config.toml
d_expert = 192
hidden_act = "swiglu"
moe_layers = [0, 1, 2, 3, 4, 5, 6, 7, 8, 9, 10]
lr_router = 0.000935
vocab_size = 8192
norm_eps = 1e-06
positions = "rope"
attn_scale = 0.0884
tie_word_embeddings = false
lr_mult_up = 1.44
lr_head = 0.0133
decay_fraction = 1.0
batch_tokens = [65536, 131072, 196608]
doc_mask = false
Below are experts of layer 5 (counted from 0) of a mixture-of-experts language model. Rows are named router (the router's row for the expert), gate (a neuron's input weights, with its number), up (a neuron's input weights, with its number) and show model dimensions 0-255. Each number is 128 + 32 x the weight over its row's rms, rounded and kept within 0 to 255. Numbers have three digits each.
After each expert's rows: "mostly gets" lists some tokens that are sent to it at least half of the time. This comes from a sample of Wikipedia text that the model never trained on.

# expert 59
router:113101112127092140157073168099080171126053106116131177091099103127151120170095134175123133085105169102141141122183191190149089065125096129146155162146105182129135195167101137111132079137119137164223123140093127184080099093155086100099080104120142147145133150087152197119138141127115148152124144088166072098118140135104152101192121120141107126113134159189138123118150157121188107213119131187148138171133109143121120160121122067163101128151093125186188101178133134229131098152205125124087146095089156140096105096130079100143117094130132147105122126081113163128104142150138113091118050167073146150135116106141102155108126155170144141125164186163088132162083116079134121128168100139080123181144116146142131149164181110161083117120101109128201132112150143170125083152146168
gate3:110103176238153177106149119170202127143143144133174115144099112110155092112117139105123136110147119124104058105184184107162159134112101103111112192140111082110145138119070092116149153126120061161159122143069100152119100164072112155173127095161133124187154083114132187086085095130138132118159039132107182072109097105126092129180165165147105126091101091077172216193143097122153136118140167130132141143137129156093113084157145068169163132109113114141117108140140117085182113075152144081210085145104144166113085106140105076151128154116147134112078100089072149090173132130135141136098177121126113083171117109121136147155116122095203150138095223116121170153143107155178118111099066114158113168123096129146124109131104158143112149128117121168139097066142153136114153090122135
up3:075111145230147134144126125174143159107104180116155101101149109120156113031125070149114101132092140158076067077152146105118112163118102165160134179102096097149122146125159118158151126119118137121147140212109103173055119128067125107188108048132167129158165061112116148125121106164136129135162097090112164107163118071096128107145193175166151128137091136070149148190161132090202110092155217103141128149102123120120110122139167106196160142079116091105095105145183153124161124080176127122100087112110123135133113091151116113128127169123113148147117155089063139058099142132172148155141124122091173081135123124109164171161132161117176090164111155132122190138151109170149132155099071128153116160096073144164167175123084145150139140128156124172106094117150132142177122068135106
mostly gets: "In", "On", " born", " On", " died", " After"

# expert 9
router:199089093157200059169149146112080103119155084127121075127154113119095122177161160117130142152157168157095178104205147127155146099156133171111108130129161150136109103104168100123159156131162114082127104098096074130163091151104095088082198159119155122140106094105175076102098103126162081078125110178105070155106099100163109121170120115145131137164208103102140147115171165089115141149184101133057079149083070110183091142066116123142136072139141105085093169152100098087096068089116135058104086093145135117140143136111138101148168172117179167064057152112139166128132074134146088130164122115120145092128125112134133113116152171189112148163149040098160156114118081082141143173084117140136110140145155107140107096097136132095074129141141109112098129142088122085100098099102155
gate3:095135135134108137121161137171164094092122152140145160148194090070108155072083200116110166148108117116132102109159117094122078143094167129167171130149134102107110135102066129085176115145084062147126169130136120176174165175084083160146105085148123145141088121147144123126149189127163130163153169077147108114129142175134082158127131075072196172128148115113070149152140158094075080121128142108120062142153132123162139079121114146165096140174131170076159144063143135155063095131191209131175165142105144148101146116088199147150142156082144121134111113149082094083124099079097117096104144208143101137153149142149174110191137129099118114129135141102090120096069077154167102093102139085152099144154046147119140105098139193107172151118114203099094117116154157097113118111124136
up3:112109116141135147145099156130133093221127117129122171132121111129161209122136153143165126148140187128126164131117141119127143157111116120168096103102193117124107122139152161142154130118172114171132048084075170147151144158101123120107230118087106160205109172129086157138103134075153142123109203114057191190158099100095149157146159148155149090158129124132145101178144073086103179139073130105147112116118160117104122156223188101150130129108131113088094132155141141130126151125134137095112098118130065141144130132147155124162145151168084098148107086121152051116146110169073087195085073111094168152161123138122154135159126174149086179152120149094174095085093123100155123140160140121112154083196144108093090128133141163121155145131093105167136158144091099186148134111241132
mostly gets: "-", " to", "://", " cannot", " helped", " help"

# expert 3
router:108136120127164107179161159080095174141120108118164163110196149115146106129124138156146097145066095118121158083129141183091155160124115126130125160057166111177113199118136085122078105139074094105072183095098116181132103117111171072075177076088104195181108153151152130141172117122154219113091134131147101158100067107158146103128170118123114149132191137156140085097164132150176091082133122110157146143131165147158122137176165100165105133130138094170133126078157150148105123099099098193158129135166128115145158150087156112082108148093155076105204158122155136214117168152106120155150092133140123079097112169111081114164185150160089150118082066148117140150121164134112147130114122165114131175156127160177102093134121084179131188132137065147180098092141134089175105139182114
gate0:090121154110171117111120132106142158167099148144153176101149154159106151105148071069089128111133068111130100136088149180096146170159124217104072143144151089140105123146162121108117134155196126086083108171122137055132149134080191120155096192100096177146127167090114121092164171103134110138154102091142159120108173126148069128145154083140159180149160182133108155094146123101099117147130125100180144124095104073142098094146134119203130113152138096152103130183185115110124108091170118171127098138110180119112139177156111144096126112101113139129146159066049181140179063149083159114202125056121167117138134100169177139120084105137158130086107114144107099110186126099135130119135076125089147198163163146106141152113130037176076129123157107145140165181185128161162148159126107
up0:195111147124085131101054127125091125105146147082120124104078119090139128118119182108125110137106186129159123093173126107149130091132097066127140080098098141106053194164080163145150117119106132180195179140154098203112125078176106147137130138182144149085120111095161135173165119100105089172123147138097117159104118168110149127145128132136146141107137128141147116184160085095148193144113112102118113183116188139166163108158168141108092136139114136103155177086049119101114115179149150101138160128161108098105113118138130124180093179189132149092178102162159123112092131106104089108117110154157121157147142063137104087175149142116162117177222166130137176157065157205110134107113191170101156105155093102107086112143131193067172148090082142159083133095106113102186131085123147
mostly gets: " between", " served", "aged", " located", " of", " held"

# expert 32
router:082094117098085094096155115152122135152130154098098140079149062139117095133167134136010143145170058151116145152040068135106052110158143104098088087148113114111101164163074166121164131132112103069161109102148149206169100116120123145171094097153146072123133142141114135134140102155120219130087107116094142095124148131134081127118145090106056124102082127155131180095142082091136130062149149144112096140163121090160051142206119125151150185111124109090139127150160149169132125121129132105089139123080159144130144103142111133103139136116116138060101142151190118159201142115150115088129108162091165165107121122084065108086090130099116165096085155130151182109144115164143122119061097150125154115125135099165109080121078151148176133053134116084108156124158127131118091190120159
gate1:143162082137132079140122131131114165100124143150109093136187125079124180132078135124115113134124114180122183155116125105082167151077148149120088121149162085130122159118081120154118114085162127151094083058128133172133142129130134162140153124177182128164141221130121092121163130141157134070164172095105160127187125120108174131159132129090114103119123136094156144169155116168155102205131212118087111192171185117127177067067133160139138145138146161113159098155161167149166165116169151066105144100198151084198082112130126135113150159128156086113143109118139144128171120111100085098123154125145051170090144132129174123086128151154144070166048152091142135140133133131165166103116098138194116095152153130113079078192166180100142097136084122186076146083160159166170165108155113
up1:110188147154123122151099159099095184068132146177132123125108096104176118120119179129172121141128128156114138157135127069101066105202131176158112118137140125156142118103059119124160115101090113117152125144136103139112147170125212169180175115077151157189138146127075161126169148160104125123184155081121131096135160138118162121114151117106130089147152118130197202099127096162116114131168144134085105105178115116091114130047109166160102159153137114080117092122125161190153150138131101088135146124177149085127050121055102140152130112143111187162156081126113150145167119075153056092129119177167121160079132123163171061124096118128110102141074135053167109162111133136225127084124079121149123116076133112092101094128136092126193098143097184121091150136163163137194115141158123
mostly gets: " way", " wife", " army", " city", " majority", " area"

# expert 25
router:105070077109117116177063141099097094103110187158125178131118093144105134101116142130092116075132107099116051162146153159120156130096124135178125093156128113124146156112123125111150168073167065117135185132139079105076129156193100113153120101106122107095184080143118166170173154115182175068093156172131096147128177131134053135128154145123139110103145114109076117150105169182090100148089101093116128140088090068112071107084160179098087112110147103130153118085145127174183144117141111136103135106147119203087019093148158091111118065153127137184122128065092133119092118139161087104176084162103129119132109150098134135118143133216146136100149104116138094144150116093189161126087061103115135086127096144129160096158099161162167147088167091143119124132071083115133142093116162
gate1:145180185126102158155207137149098170115088106147112198074124095161168132136142169149107122154172130072168147166132079189066126143196178163154129123136107116209144132110122099073077069110131145124127114145156118131156085153170122112125070086128119133103133143140111113092105153147130133135097120169138059082208160147151085157152099100121120174053136085153119068205145123136157194182149118117145118101091189073102124170119121194129148128103141143105131147106160143134113075102093137137102123134120128143124163175098139112137087149075109127079112116116058121156091132108146145100124108156167185098152144123134132126161177083149157132085115036120186139081094134177151138122107083160119172141105176141116131092168121091108103081169097133093125187110109130123103145124116174
up1:160124066156126123133044115137156151161170127165139072143113160117095123145135133104139123115125124180050079121141111093163146132116078125097136091141169120096079116090136167142190186054146098151119150124090082100131170169128178130114171168140156132162130131076124158132120090062120120106126160072113151143058123111118130073155181209120127059176109140068146155052131117094138108115188135097090118141134096183127135108108115138112138115144101127147114123067128103098109211158168155111132122120160132135113073065148131128143184148171166096170137173109189080134161114158153100138165126125060125122121084137106155116121097116115121087204137236163100106136115092124126120134137156097158109077131134133157123182091155130122130170144115155122101065177123157153141139154135061
mostly gets: " seven", " eight", " six", " nine", " twenty", " five"

# expert 52
router:161137103144112108095118100142169106160126090124148123087083096126162147113130165057141050124121140161093058073047123084116201105112115121153114068160134092096082118100098083102083155126106172087108111137053130091116110082131121193130166201153113087117150110132189156135125131132085113126146121133163167059133154122165174134150092112160105151055117179100122136163075129151138151126126146183171051072113127140072114162105111090117133122114182121105104130130087088151091116151086153149190110166188132090121104157148151145097081149057069104152132143162125106160057123123153144144149170147086148144161102075145143169089140161110094128130150090094102128099162119146152094106123145121095106122076140113131172193157168131148088129128144122138158140133208171126087143125169095
gate1:132152125145128160137083132147099109124116153205168111129123094110067147137077120136045075127116122131151127094134140129124174102072135148133136165182157131124155135113170156103108109127121081136149132149118138163100126164177103148104138107190095202119138133104124097083176132160094093140167116141130146117079117159111161132199120143174137092102191107189054084135148159178141087119216070104110199131115126093163138117056138104099127127150149096094118104073127088145147141111104161093111158161066153126140121163134124182205131125103112142116182086132173069134178118158221108143188142109146107153139107138080130124141106167148129107109147049182063108072055122108168158156056171107162140146122135142120107092162111106169125160142104105107149146155114149126164110102152142
up1:134116114144154092105178129086144152148173063078117116156191124141112136152180150119176178093117137082131162161146148185158073105152184125092110145037164083132170126162106141119131125097106166177104141112114135090121122074045136106149068107110137047159102093132118173115043110119158085153081127138132160154170107159143125147094136138104114136143147187075141157118136112081166162093102127141164117083129149152063103134090147168138142147100114133171185123156172149135133090189137121170129120112164105165092139103115101133126158155057160128143059125151131159161089105129086124124084119205083117100059116136144078115137144069165119146149083137134086154176166158172098127127138128129111124151095175130104189142165126142093093123152193209119143105085118108118118116184114149
mostly gets: "ni", "i", "ari", "ini", "si", "ili"

# expert 15
router:100137171147100134124149083115133122105139113092115114101107107141098070176076139139136137142171121120158102079112151187112158151128168090174110148087068153175115180119135132121114164157139096139149114103119090049132100173118135146081131089161085112152181104173172082146145113088155177075095101099117118157114102080090103169103104076109151142120100135147120144110079142091166143062122083156174096092082110131110083144145106103155110062150059164112139114063138097083130127184166081108095074149144135175094149120082123149064108076150174125110200175190162174128078130151167101089156123119126133119118118126180156161118089158156144163146137141105101101105154057131166139100134135143085078123164143168091132112193150129157120164149188119113190135177122101148085191172174133
gate2:187134153118084200085144117123116105110170135122137163121084137126102093126181160071115193128166100128170136174168149103138164153148157154137152099124145115100170084126126098103197132128116113105159176065147117112128157133108109167161096192120124127141175191125122107130137181121082147073163096117139064119123170151073144141163160106112098155093210108119128078089082131120167120159091089105112120160076079079192072115097150144107114112166095101128132125151097156121159156125170150162130124119094147129137123105116048107086088159146143129080145112148115143154165060146192183146054103107165176141132161101083232114127113084125098148161080104139117098171140165128154120142179097081091117161153105089165132117113100189141095151110082087153186165087127134108156104119127146
up2:082144120168093157094132109133118165095208153144108123099098163131085133187154128090096183099127077135176151170152093083143154150137174155118107108109063118088135057177139094103187081138112119116126154106179074132167103088118095166130090183115107112115170145161107067101118156148046171120099097146123119100178158161102125141113136148151110102104117101111112062099074081203156135134118184107136127127113168091147030117092109151149094118151117150076152124183138185139132144124136085196126096104115123156154109114116088132165125119076156113057139170135150112184181091148160217095058086140149130162122107141147188146117131154132067114149139119104145124135130161136171105143177112134123173086162119108159138094126104141141123165125084049136144142128108171102159132102133105
mostly gets: " including", "):", ":", " include", " includes", " →"

# expert 63
router:120153115124174172133109077113130163083163170065160087120213087076146136148143149069136174159135138168138125118063158201122133162142099120110092068167065117154112169096186138061113130146114104136159134134106152121117136164227111107137113075115121132105102139161139061183099131145133104116075140127131100151170143144125133152116101190113100134145103167119116141084157182157139150132178115149068174142141103123153142112092113116183086131126124142145146106130137127167135090097149139131101161129119072172166117130125073148175113113128117156099168180178108168194203158158159154077196083118182139125102151180190102179191132071132143132097083111157104118162109115170095097138123125168113085121183115089138124115162098175102122113114135100114129095094214104106121102110110135
gate1:118194085126116143124149154085198143094167113172159083110167144107174097158192138110114109122121151157123080151120134103181103149118118137091102155124085143083154120107088152136145099147106125182113130151125200158095133107111116146102109150148141117181157169052224135105168135127137128143109139174120116109134072144149139099143158095092096162117073033057107103133134101189162150126104106060117131160155175145119111120151159160063140056072128194150112072149095126174139122140166163095117130180124105153110134069100115168091117181077154131151082105111092119156137098131148128135119130158167095143078125159109157111123149090135116145146151152130095080074136123130090121124104118115111177120093081110106123054116111112148183149142120126135107057106184134068206063132136182
up1:070171142060123105135102178069137194048198150150119111100181158114187134144139133134058085135117184119138083143127092131155128135126082147124160149179076119088173114105095136126130112099135150125104155163157122121129086102173115187098114180136141065124149142118156090124121127105129134152110145138117187077078022120142123115130207124115081130144108139123082121169113151140166151127087105115134147166103148115094117158159140146088173116146103147071137070127129169132134122066117186109094159137132125114131093103152170137101114071069138125109109095128142150147196115182116131125053202168136099173120115172111137157149170144111109174133104203116133138120130136098110091102129146107078209145147093176081073075096182159124145152112097153162104127122182138133131073125125135
mostly gets: " film", " album", " show", " song", " episode", " wrote"

# expert 18
router:102136113147162155087094111140134084082151173075141113120135068080125059094123170169124100171152143140095142147043121131193176136213147100104152155132097144166165162132133144158099112134091140127092124061104103203122167121180087100125182118232104118113087164090143100107091094063178132090126131082133180133155089130096094156130110119143131072151120093089158176139158152161097164101129143150116127152166154162157140123182109065166119069141117136151101167063113142130093111169142183126168082083134100146084094122122157154106162137176209137144134122129180120113167078106124087176090090142128101092106143114141135110143103138071123123119163121138135081078090159144140140147101081095171132069153118119165172135104110090098096127106138151155105133177088133121104073130116152
gate4:107147119139139107084121156065138106230133137138094086124136147196102124070207119154100147129093118190085166161118093156147089141133145104149117082178118198146116105108114112167157078081113093139110122141122150039102166178148115096139142147126164157121165184160132163123127137083136111116131046174109119101144132157086143151116138147097150084140148093124109149163138106136145126089118121108130098159103091104107096086156075135145132167137122182093131130081141129123150176190170132070104109124117078100126162200104109213148095153137055186126132122131090056169139134131153136138186146118089142070107131159154128132145146184056151164097150136139148110086112139090100101125098173151126126154178120046123142118124166121134159159116165171111146164134097111074151081073182129
up4:097139121103199144119172123094121091158117080120169108116141110195138112111187093121125142123115111188101217114118113068174094094097189045149163126186140166144098136131155111145138156107172138192159130171133139168106205133136130115123091097123163109126168167113146088101158143188157155129172122110149075134078152127136094137162130154171141100078119141143152105169113175140096089106108146122171107120092107120135123130110144124133073120126075144145110122097144095087093139192161089117088086154141170094192085148074204157168138200114128095128127123078100070123106136186134105127125095212142133054108169145139106117148118144152122147144130090162163111172104138157072115127132192153159134126101121101118150123160163124115160063117100140200117068147095118066169138089119109
mostly gets: "),", "\",", ",", ");", "—", " –"

# expert 46
router:138108155108209175167153182126111200120094172108143114071164084120126136128133148143140123142097072087144098182116163191162106135132138144104207118077143152152121181123139170135127109082094098124069169099103117153142108169170164148182176133137157121106164122113126101174165119106165145096097114103100076132122063081154106126058154154173078151125097088165163109092143097159142154126156109147065148135115150108103081128166110111082116124144094050115124129100091164135132121093109090133110143113093125123173137188133153124125169073086152122147171128134161091189162123108147150129050167170163115101135126212165092147136062144159149118133085093166134123156107152193102166126075156127176165172157104152130073082132145101147133128086106136144117122134172143139129030103157119
gate1:126125105105145128133128158124101155146139124127128138143094149122136122127164094157115133128165189130097093093129086110138125159132201164081174148173137127183215136133135121206101163178144125147101176067123108108105119160157122137155091100140086092145140128115152083139129093172115109122128135131211117153103127146187135120139152189196147162122109091078129065116105047137112145160155142187108097129034093146048118113109179191133126066089125078144123133129156118078092144138053140105122118146144130109100160100149147091124091137130113160154137105148150155070121078158115144142071165058161101121082139126107114160139132101126175110112103074153088094058163144081124138116157099117157178143131144115077066140090185089091160177162120105048118125078139117101072125132100110
up1:118148167148076142097106078158114101101082153194113110133138097094145104072157182092141168152145131086187119129147114159130144138102094136150137115144158070103112087137154092131089115107171198088155109154145141104091134161113077122074153094144059149091072178173150147144059167097168135131184086049107093085158131103107127117080092122124118110128118132168155102061105151123082106141066075167088107129105195136182182159159121148149138121166063192056192121158131123162136136107143175136128127116137143141110145116162170149113097098112171128125133141156111120118142095102104106149149105113078160138188149128147126113173138181067123127191169138125127121155107059101185135075155181142123108127171124112172117121135064148138110106110094084161152082135104110124182163130137198
mostly gets: " using", " get", " with", " provide", " create", " moved"

# expert 35
router:174210157148103058154135121111126095092186124118126182112118142171119097158157099115172135143105141115132134132142171173050161127147131102119182150127186092108115118093119183119158125094126078070138084126112133127099125130092161139086142145125138136066132186116098121114161137135155090094135120100135142151129128153089203117076128155088127143109152162147092078119132099163057126100171141102132135052152089184137115144163105192065180081156159140123122131114102107113115159095128114163157073089128176144105138137121149119060172238117147074102183114079093134108089089109123091126099159130089106155155150161114195103088150107097169116102109090111108139097173173157117181165165154066081114125102140105081117167188123165159126156110127165118167103148086142144159153165184120
gate2:135149138112090129162124133138127118147117128113093122139136182139133108119136057138089085065061076147170090120101161119108115082164084118151117129055170133074151150155114062075115130120106169142128156140125130138107123122104141130128126110166110114042128107101178146143101148170103134081166139125098080072104117192184093122053071077153093132115176163128167132143128100133122136107174149096137128175116085135128154086102195177158149147129155083113194148172138132130170159130051128095192039142116109094108150174085144137052136176153064110110178153110126140086115238112091136111146131144143102137142132141154221130124125110141077079081152098152110077114116108154094136163122144105138126091147100122090160138175136147107113153083147131104118128111134146105128124128053116
up2:100089156133182127116147122079071103135143166105148102108159094154119110083127086127132105145187111178109099168162123138104077194176159117119085206125127141210126133156101124121140142047117089104097150143151085106090187178120159140137164109093166139074152147141099134130137102152115115140113132061093155127093138091064151117190191140165114111138111108151101077118158119161153140142112111150136099132145102125168151123120098164088118141084146120225152059136151053082113094164137168060105081147116128154122085135129039144168166120092127123148155135045139130091133094078060189131175095105145134134106104151153117141063152088122070072110138178104148171152114126106115147102129147146133136086138140095074143142071112132121115143098126076086117123177088114145095115134145150
mostly gets: " the", "The", " your", " The", " entire", " their"

# expert 13
router:088141146129153098114189185084133088135152125096103105146191098086114147196123132171156168123111137149041217104184162156145160133092139095141168173141102165162114108094150121189140148135145120129169127127140080114053136142088142169141115169119127096102151074122122201089089116051060115166111115115146100073108094146122122103145055136080120148128149114154118168145077147140150147116165133090047107100095074127165135126086091153104098069089112191169150134097106129106092127143096110113090142106136168143092162085112154154041123156066120185136194129137109143127124148076179156124150131139103152188167141143095098106152121128089125165125155202095144151186160160126150149097104148145177117174084125146108141107107155100089113110159149129103149111095111149107103139093136139
gate4:171172173151176100118163115143052135161087136159103111127111142064114151144122128156141116137182188115142096139117092139188185154080112077123134112167179072121118155135180146152115150130137118129095148117122105110123041114142115149137124127145107119164105049146083139171097188124184169121159131159094078163131117082202116082110126126107113109088112132086073098121147166156095100103177117165183159096144134113185069121126108226185134103090158131110113081187137181153091126099152156093132107121072124167116151129110134118111147134146179097110073114093123136168149134115112103122109091141189104128084168083101142126111186132117103126146099122126079104154150198124111116174096114142126084130214110142188150101143058115192143121157174117150133116160083162110082127123106097
up4:137070106153087153128053131141120124085145132153159100103113128181110140162137066141085116049087061152108081136143099091102065080120108165167111125092088157142119120117051073106129103054127062135144135143145160160147148163138147054128114157121115137121153179114127120107090157187140170137116141143162104152107123200104118175155144129118105112162166137128148129175141159096130148194111108085126144138141133127089167125118130127103101149179122141099039174142180092155113091100120126156108142201154103127186132099159086086147114175179106141119168116127173114119093153137107141126132190112080208131158129166175128143116055144128141135142170124098141164101143120144107119150138151114157148134082160143113174175069173172106162188104101152067164085155152081099177133112167076
mostly gets: " together", " partner", " involved", "2", " away", "3"

# expert 57
router:113158131164099150148186174111141072136114089141158138114052121170128107084127168203142193093080141168154145184156122159185085117102131128132134175157134103183071159111154110140077076047088142136153096152171188137100121106122127152118098182127099138145186093199128132064152062091137135114159088174162119167143091149143132110140136101157137148165134141153069114099123130130142121191074124073093130118108154125094165152086117157132171106139122150161182129159163125140193114111103088144143133126090089065102142082134166098100157086147152170148151158126178087143134126120092098112121058044136156106125113141154184129122114132119146199123164115123146120114084139136146118157136204089099133128114155123135145126168140108180133149084214169177101118113138172121133131064140121
gate0:135147067115135124162145154143136147121092168078115129128088109125138055077131120092121128137107114184095107158185130122127156118157142105135094126106172085070162109105154114124123070171114088090094132109130126096167095096135106135087079125107086090099092139140106146180138118131125139140164070090112146125137139106078152123057169139070067145120071066120105127170125163147092149089117078163119083167063100147116113116106057066111178147165144130153087129110186191152088140098130135108114109177138116111125106111136158112201143138154121146086088164105102119135130093174175200046162144092194092142125111176139184089086178087070122129094141087073131157156156120116086165081109147182124114114098116113162149183103110097061127106119066133139119145088122145168171107124107174
up0:139183156144144137145165164108152108119104166091128133173114094115148069091126097112148140122110078190137079135150174105131137130152119130106140120133128054069136120141122137090089078110098137119065173129075108123112135142103140109099110137121159158105142116140176151179135131103175113176176093092145162111080152079107151139113176100157124120202091025116096112161120161106142139126139127129097083095063091119116114077109097091064177145129152164138141172167137130104128176085103150152128196153151095124074113127129208084189092094145126116129049189111100103093121091171112152090160119105188155146147139142153164093077142068163122081087180073099117142115150066132099147119137113133182128148129121177125161126133148077085121076074099148155151122083118139098103128161127211
mostly gets: " same", " when", " due", " following", " before", " According"

# expert 45
router:131089126154073129084108087072117094095097065108053112152140148093141161174056163135138147102104149154182086137145115079119129140123143158129120116129098114141081103085092105151124146087143090076120111136170117102102128146116135155135110158138101077058099120115174137103135183114109120073121081156144057080110081106081229099066080123145091068145140176126159154123143140098205167130094108154108150172183113115146125164152083165158130107074099161125072179130150124112136129130134132127174157065202162142138177140145145091111134135133064183113156090101111135116112107093137120167119153072133112131176118135150124171111137127072134163160148167102086125122078076158109104142120213093153165131171134120127114146087147127093141151128176111177134039101089118139091134112118151
gate4:128087156111126118124121106098173168140154145089116151108159129138131090168173115104190157136169129145161094128123138092137078120145148113171099134115135139126099115167170077154089096141160081146108140095149110058088158149120107152118158155165182151150135172143059194124174093123153103075079192154149104105150141102141103184083147132097072171117211086120177141144175127189121118111132189137102162091163160124127097142109151143108107113144061086152135125097133177104124128144165129094167126071123168142134178169117075139137125175187168142139156145102054111154133145081129097167171081120149085112107105168143086067128088161129145136149177133145145097080143099137180142167149150137159150105067108153160116115101042155052108072175142061159095113094151086072114154126149123
up4:176195142172130140162163130109059116124078137144181127106119130147134140102111124093061151118108140095149174125169167125131137102078169143137147141199153017140178145088123147203101200135102138143139179174106097177130133101133143121165132114078115132161161093133139116133115148133132112184181118112141115147108125142125130094168121115112180120092087164153112150111067073107169170103132068144126083115100050174183147101104153145105180170118137157068140182160083123113123130076089131145094131087146142099135091123080109103144101101152092089183133164140126148132050117149105143148133145147160106147185143117171145153103218135142143150089128164157063143165106151145115101138075079130093105114152104145070120058116098097201078144150158162117105083150114131149151119120119154
mostly gets: "%", " million", " percent", " billion", "0", " thousand"

# expert 24
router:154156082118076143130092220111147100121095130154225143168052165145136187132087095174135087119136145168144100143130184147105087126182117143138134097128098083083139109085148132152127138162095152138186122158120163105117213127080169109110114066151159139174140105125160120116158142176071165133175142163155138080100090112122105125091132188057087131076113117137151154167126182128172168126072105117151142132077135047099135114069113123135118102129097150120192092142159086149115153165146145080135136157137147101172100160126155083066150133157092131200106145117123176092130164142147096145118102108147070087119154111165128129134159114119091128154145127102073184165162135056084146162157132086158129068149135110083125123153162108152102099142083128129105078114156112196127109114115118
gate3:229105112135128149145145103114180141103172137168148121097078078127102181145130102114163076115168119130098064133122117156076092116220155109161168166130149131079211157072073128124166149149150142131148149150164135117148098148168107136091163146137090083132124125087123121155139124083133143111091078167125153131135147089136116150092133159102057221115156113108148183094175200110142191157104144099123107137122139090130126103151099131172148072122104112074148046149119126135136148153156143153157163161126146140107165149154197110154108155119123096131196145177120090168182121100094078130119145112111107186094123158059176145100128127079166080157132082135129121148123160194132057119131139141152092125107106141174140164133137128179170121139189140194109115097141094108089116167125141
up3:155125121143124118112142109110162187084143106133126219142101144142119173141107131088130083140112164104152091103138139182132149099128065101130121132138126146122114156084083172095115057142137118189128185162140125072160113145124140130106163175139118102186116149085125130101202169147082143136072112186083106139102081179072119168107102099084060155141088084110165105115150124142085090166096095130099125150096183105083183105125100118196160082144154129152104102143159063145092146112133159151145158152129187086086156155197196118149116118132146098081159133124128081135197137184132093122089113158124133091145178122143120101098159148117128131110092116163129138086122115206129122162088167150149132143139146186137141120076099149198143161180188188145132169164170073091123124137080122
mostly gets: "tro", " syn", "Ro", " flu", " x", " Tro"

# expert 21
router:128142080134120163103133092093077105097123168131106125113123125158161150172104085119132095140171203167116120115114156098146215066158108097136086098156158143152106097136072114120147143124181171094116172132093189148180115232098144150149128106080151115119130136155129144072141147145124120093164158123138178099127072094092083073197109103090108124106121147137107146151095098114128159134139123082178124138124081121066135151210140133135120050142100156147112155136093094120181120112136144099089160125110168089110068128146127116114078154159092129114111075158160148138097187054177172086136121150113176121119125120091168140146060078123106178097111111167145126101150109142104142143167149131110113141072134149167121176187167157087149108124115167207116156085142061157183132143084095
gate2:091182147114123097078141128106126107104178185110161111121170112120172156101156132114094141179132125100106166148124123119189171114125169162090154131110143148118144113143161143144113098116103102096140150110136112146081103116117127120133096128152157112113121162115139166111123139191091124061159167151138164118137188091069082122168127141109144057125049164143125108079161056153067119191134095124067135124161188136099087209130144126193177093131181086131161203112140073112112171143121088162086144141064173135163119089134133123076044132141152149103099108161123158161139142101141163066155138176124110132105154152107142124108138157110119145084162110127162101068122171118127127110087146126134112136130168207100173173175099133099190176131118097115071181149143133091199137192160136
up2:186081057103112150151136136131142158159085081134119134125078144118099096136129081104111131122084163141142087144147133135103125157167127121153097155144102099184143121121097111124158128122178142125141083125117125104160159133128149081098117146163092146162101148128089087122097114079149091162099112096127106151113083166141165125096151087171143203116195067122118140123130186126185077111079136147167102127067099099175172071116123173072069161144101108122113095115127220106129070172111165147173073150160097074111152139195116101187217149145117106117132109100118091114122098119107134126133119035171119120142113132176103121167137139117109108179104115119079161158156135153126109157176138093101162124121132072194049095121185121143073109120138128140158025097159127100104122100100133
mostly gets: "moto", "ya", "aki", "atus", "yu", "iya"

# expert 29
router:142184133100163088188138141116146131130081157186203128124117139154097084168157154144147100109110095162180140130156167112131093081127154106099155145126154146087175140106191141099081072159083135092173073158153172159103123120126159106136148096122096155127146092121084116087129124146088132136111131139122155136149146154123086153148142131134111155162150164109132075176025122093129175078093122091122183089072121143082131093086083107172188069124111109159125097170114124138141106110079170131185047161141111106169132139123135152155118102115097139139066120109134153085086133151105143157140130108070131096178140142150148142086153117164087082109080165123189132174143170123096084141105096139143199165171129133107106093075141095174141156104072126122154106109165140036062127188171118
gate2:152124166085124153099066123136153100120102192097140129180143138106123099121126199101172108130158113127131097168127139109151148085174088111082109132125169080113094157154079142136140152094129148068177133106163128115112097159141102079078058101147093119112136094163129110153120100078118153114150188174100127080122192100165167155095137105135143126067135133106050152157151199090110137123139118121093117090106078163126105109172183105147136115157147135132142125154171098194123141167163185143211156065179119101173003092175117177082097115103120118153139154122139158132136093177110134123167085176153093096203080145099100120104124099130135120108139115135107123176147144096144140107154091160114190128118111175152085174189098110117153145126056127131151117115134123082103152096119088
up2:099168164194135125092136134156183088089112165142064159114070108153152158106071127094162113122128174141161183165133095128065111060115073174107137103106162102136140162113111066115117139106115163120138085135157111099123122166159141148116062126171104137136102107100111186112125151128085153082181152139102089123149152125108110147071136006117089123141178172136078147158175122098137085161111160119109143077162136117118119094141121188109129087139145121074125098160150100107121152121141083093183167132139119056088068067117184132125114157125147138140119073124154111152110166115152120119128088184120111131151139169129037153110166058107180076163138143139129103173077121071185100081106142152143111111115115159130127166192149113070145109125088121169172141099123150109127081105127103
mostly gets: " Preced", "vest", " protect", "bil", "ploy", "depend"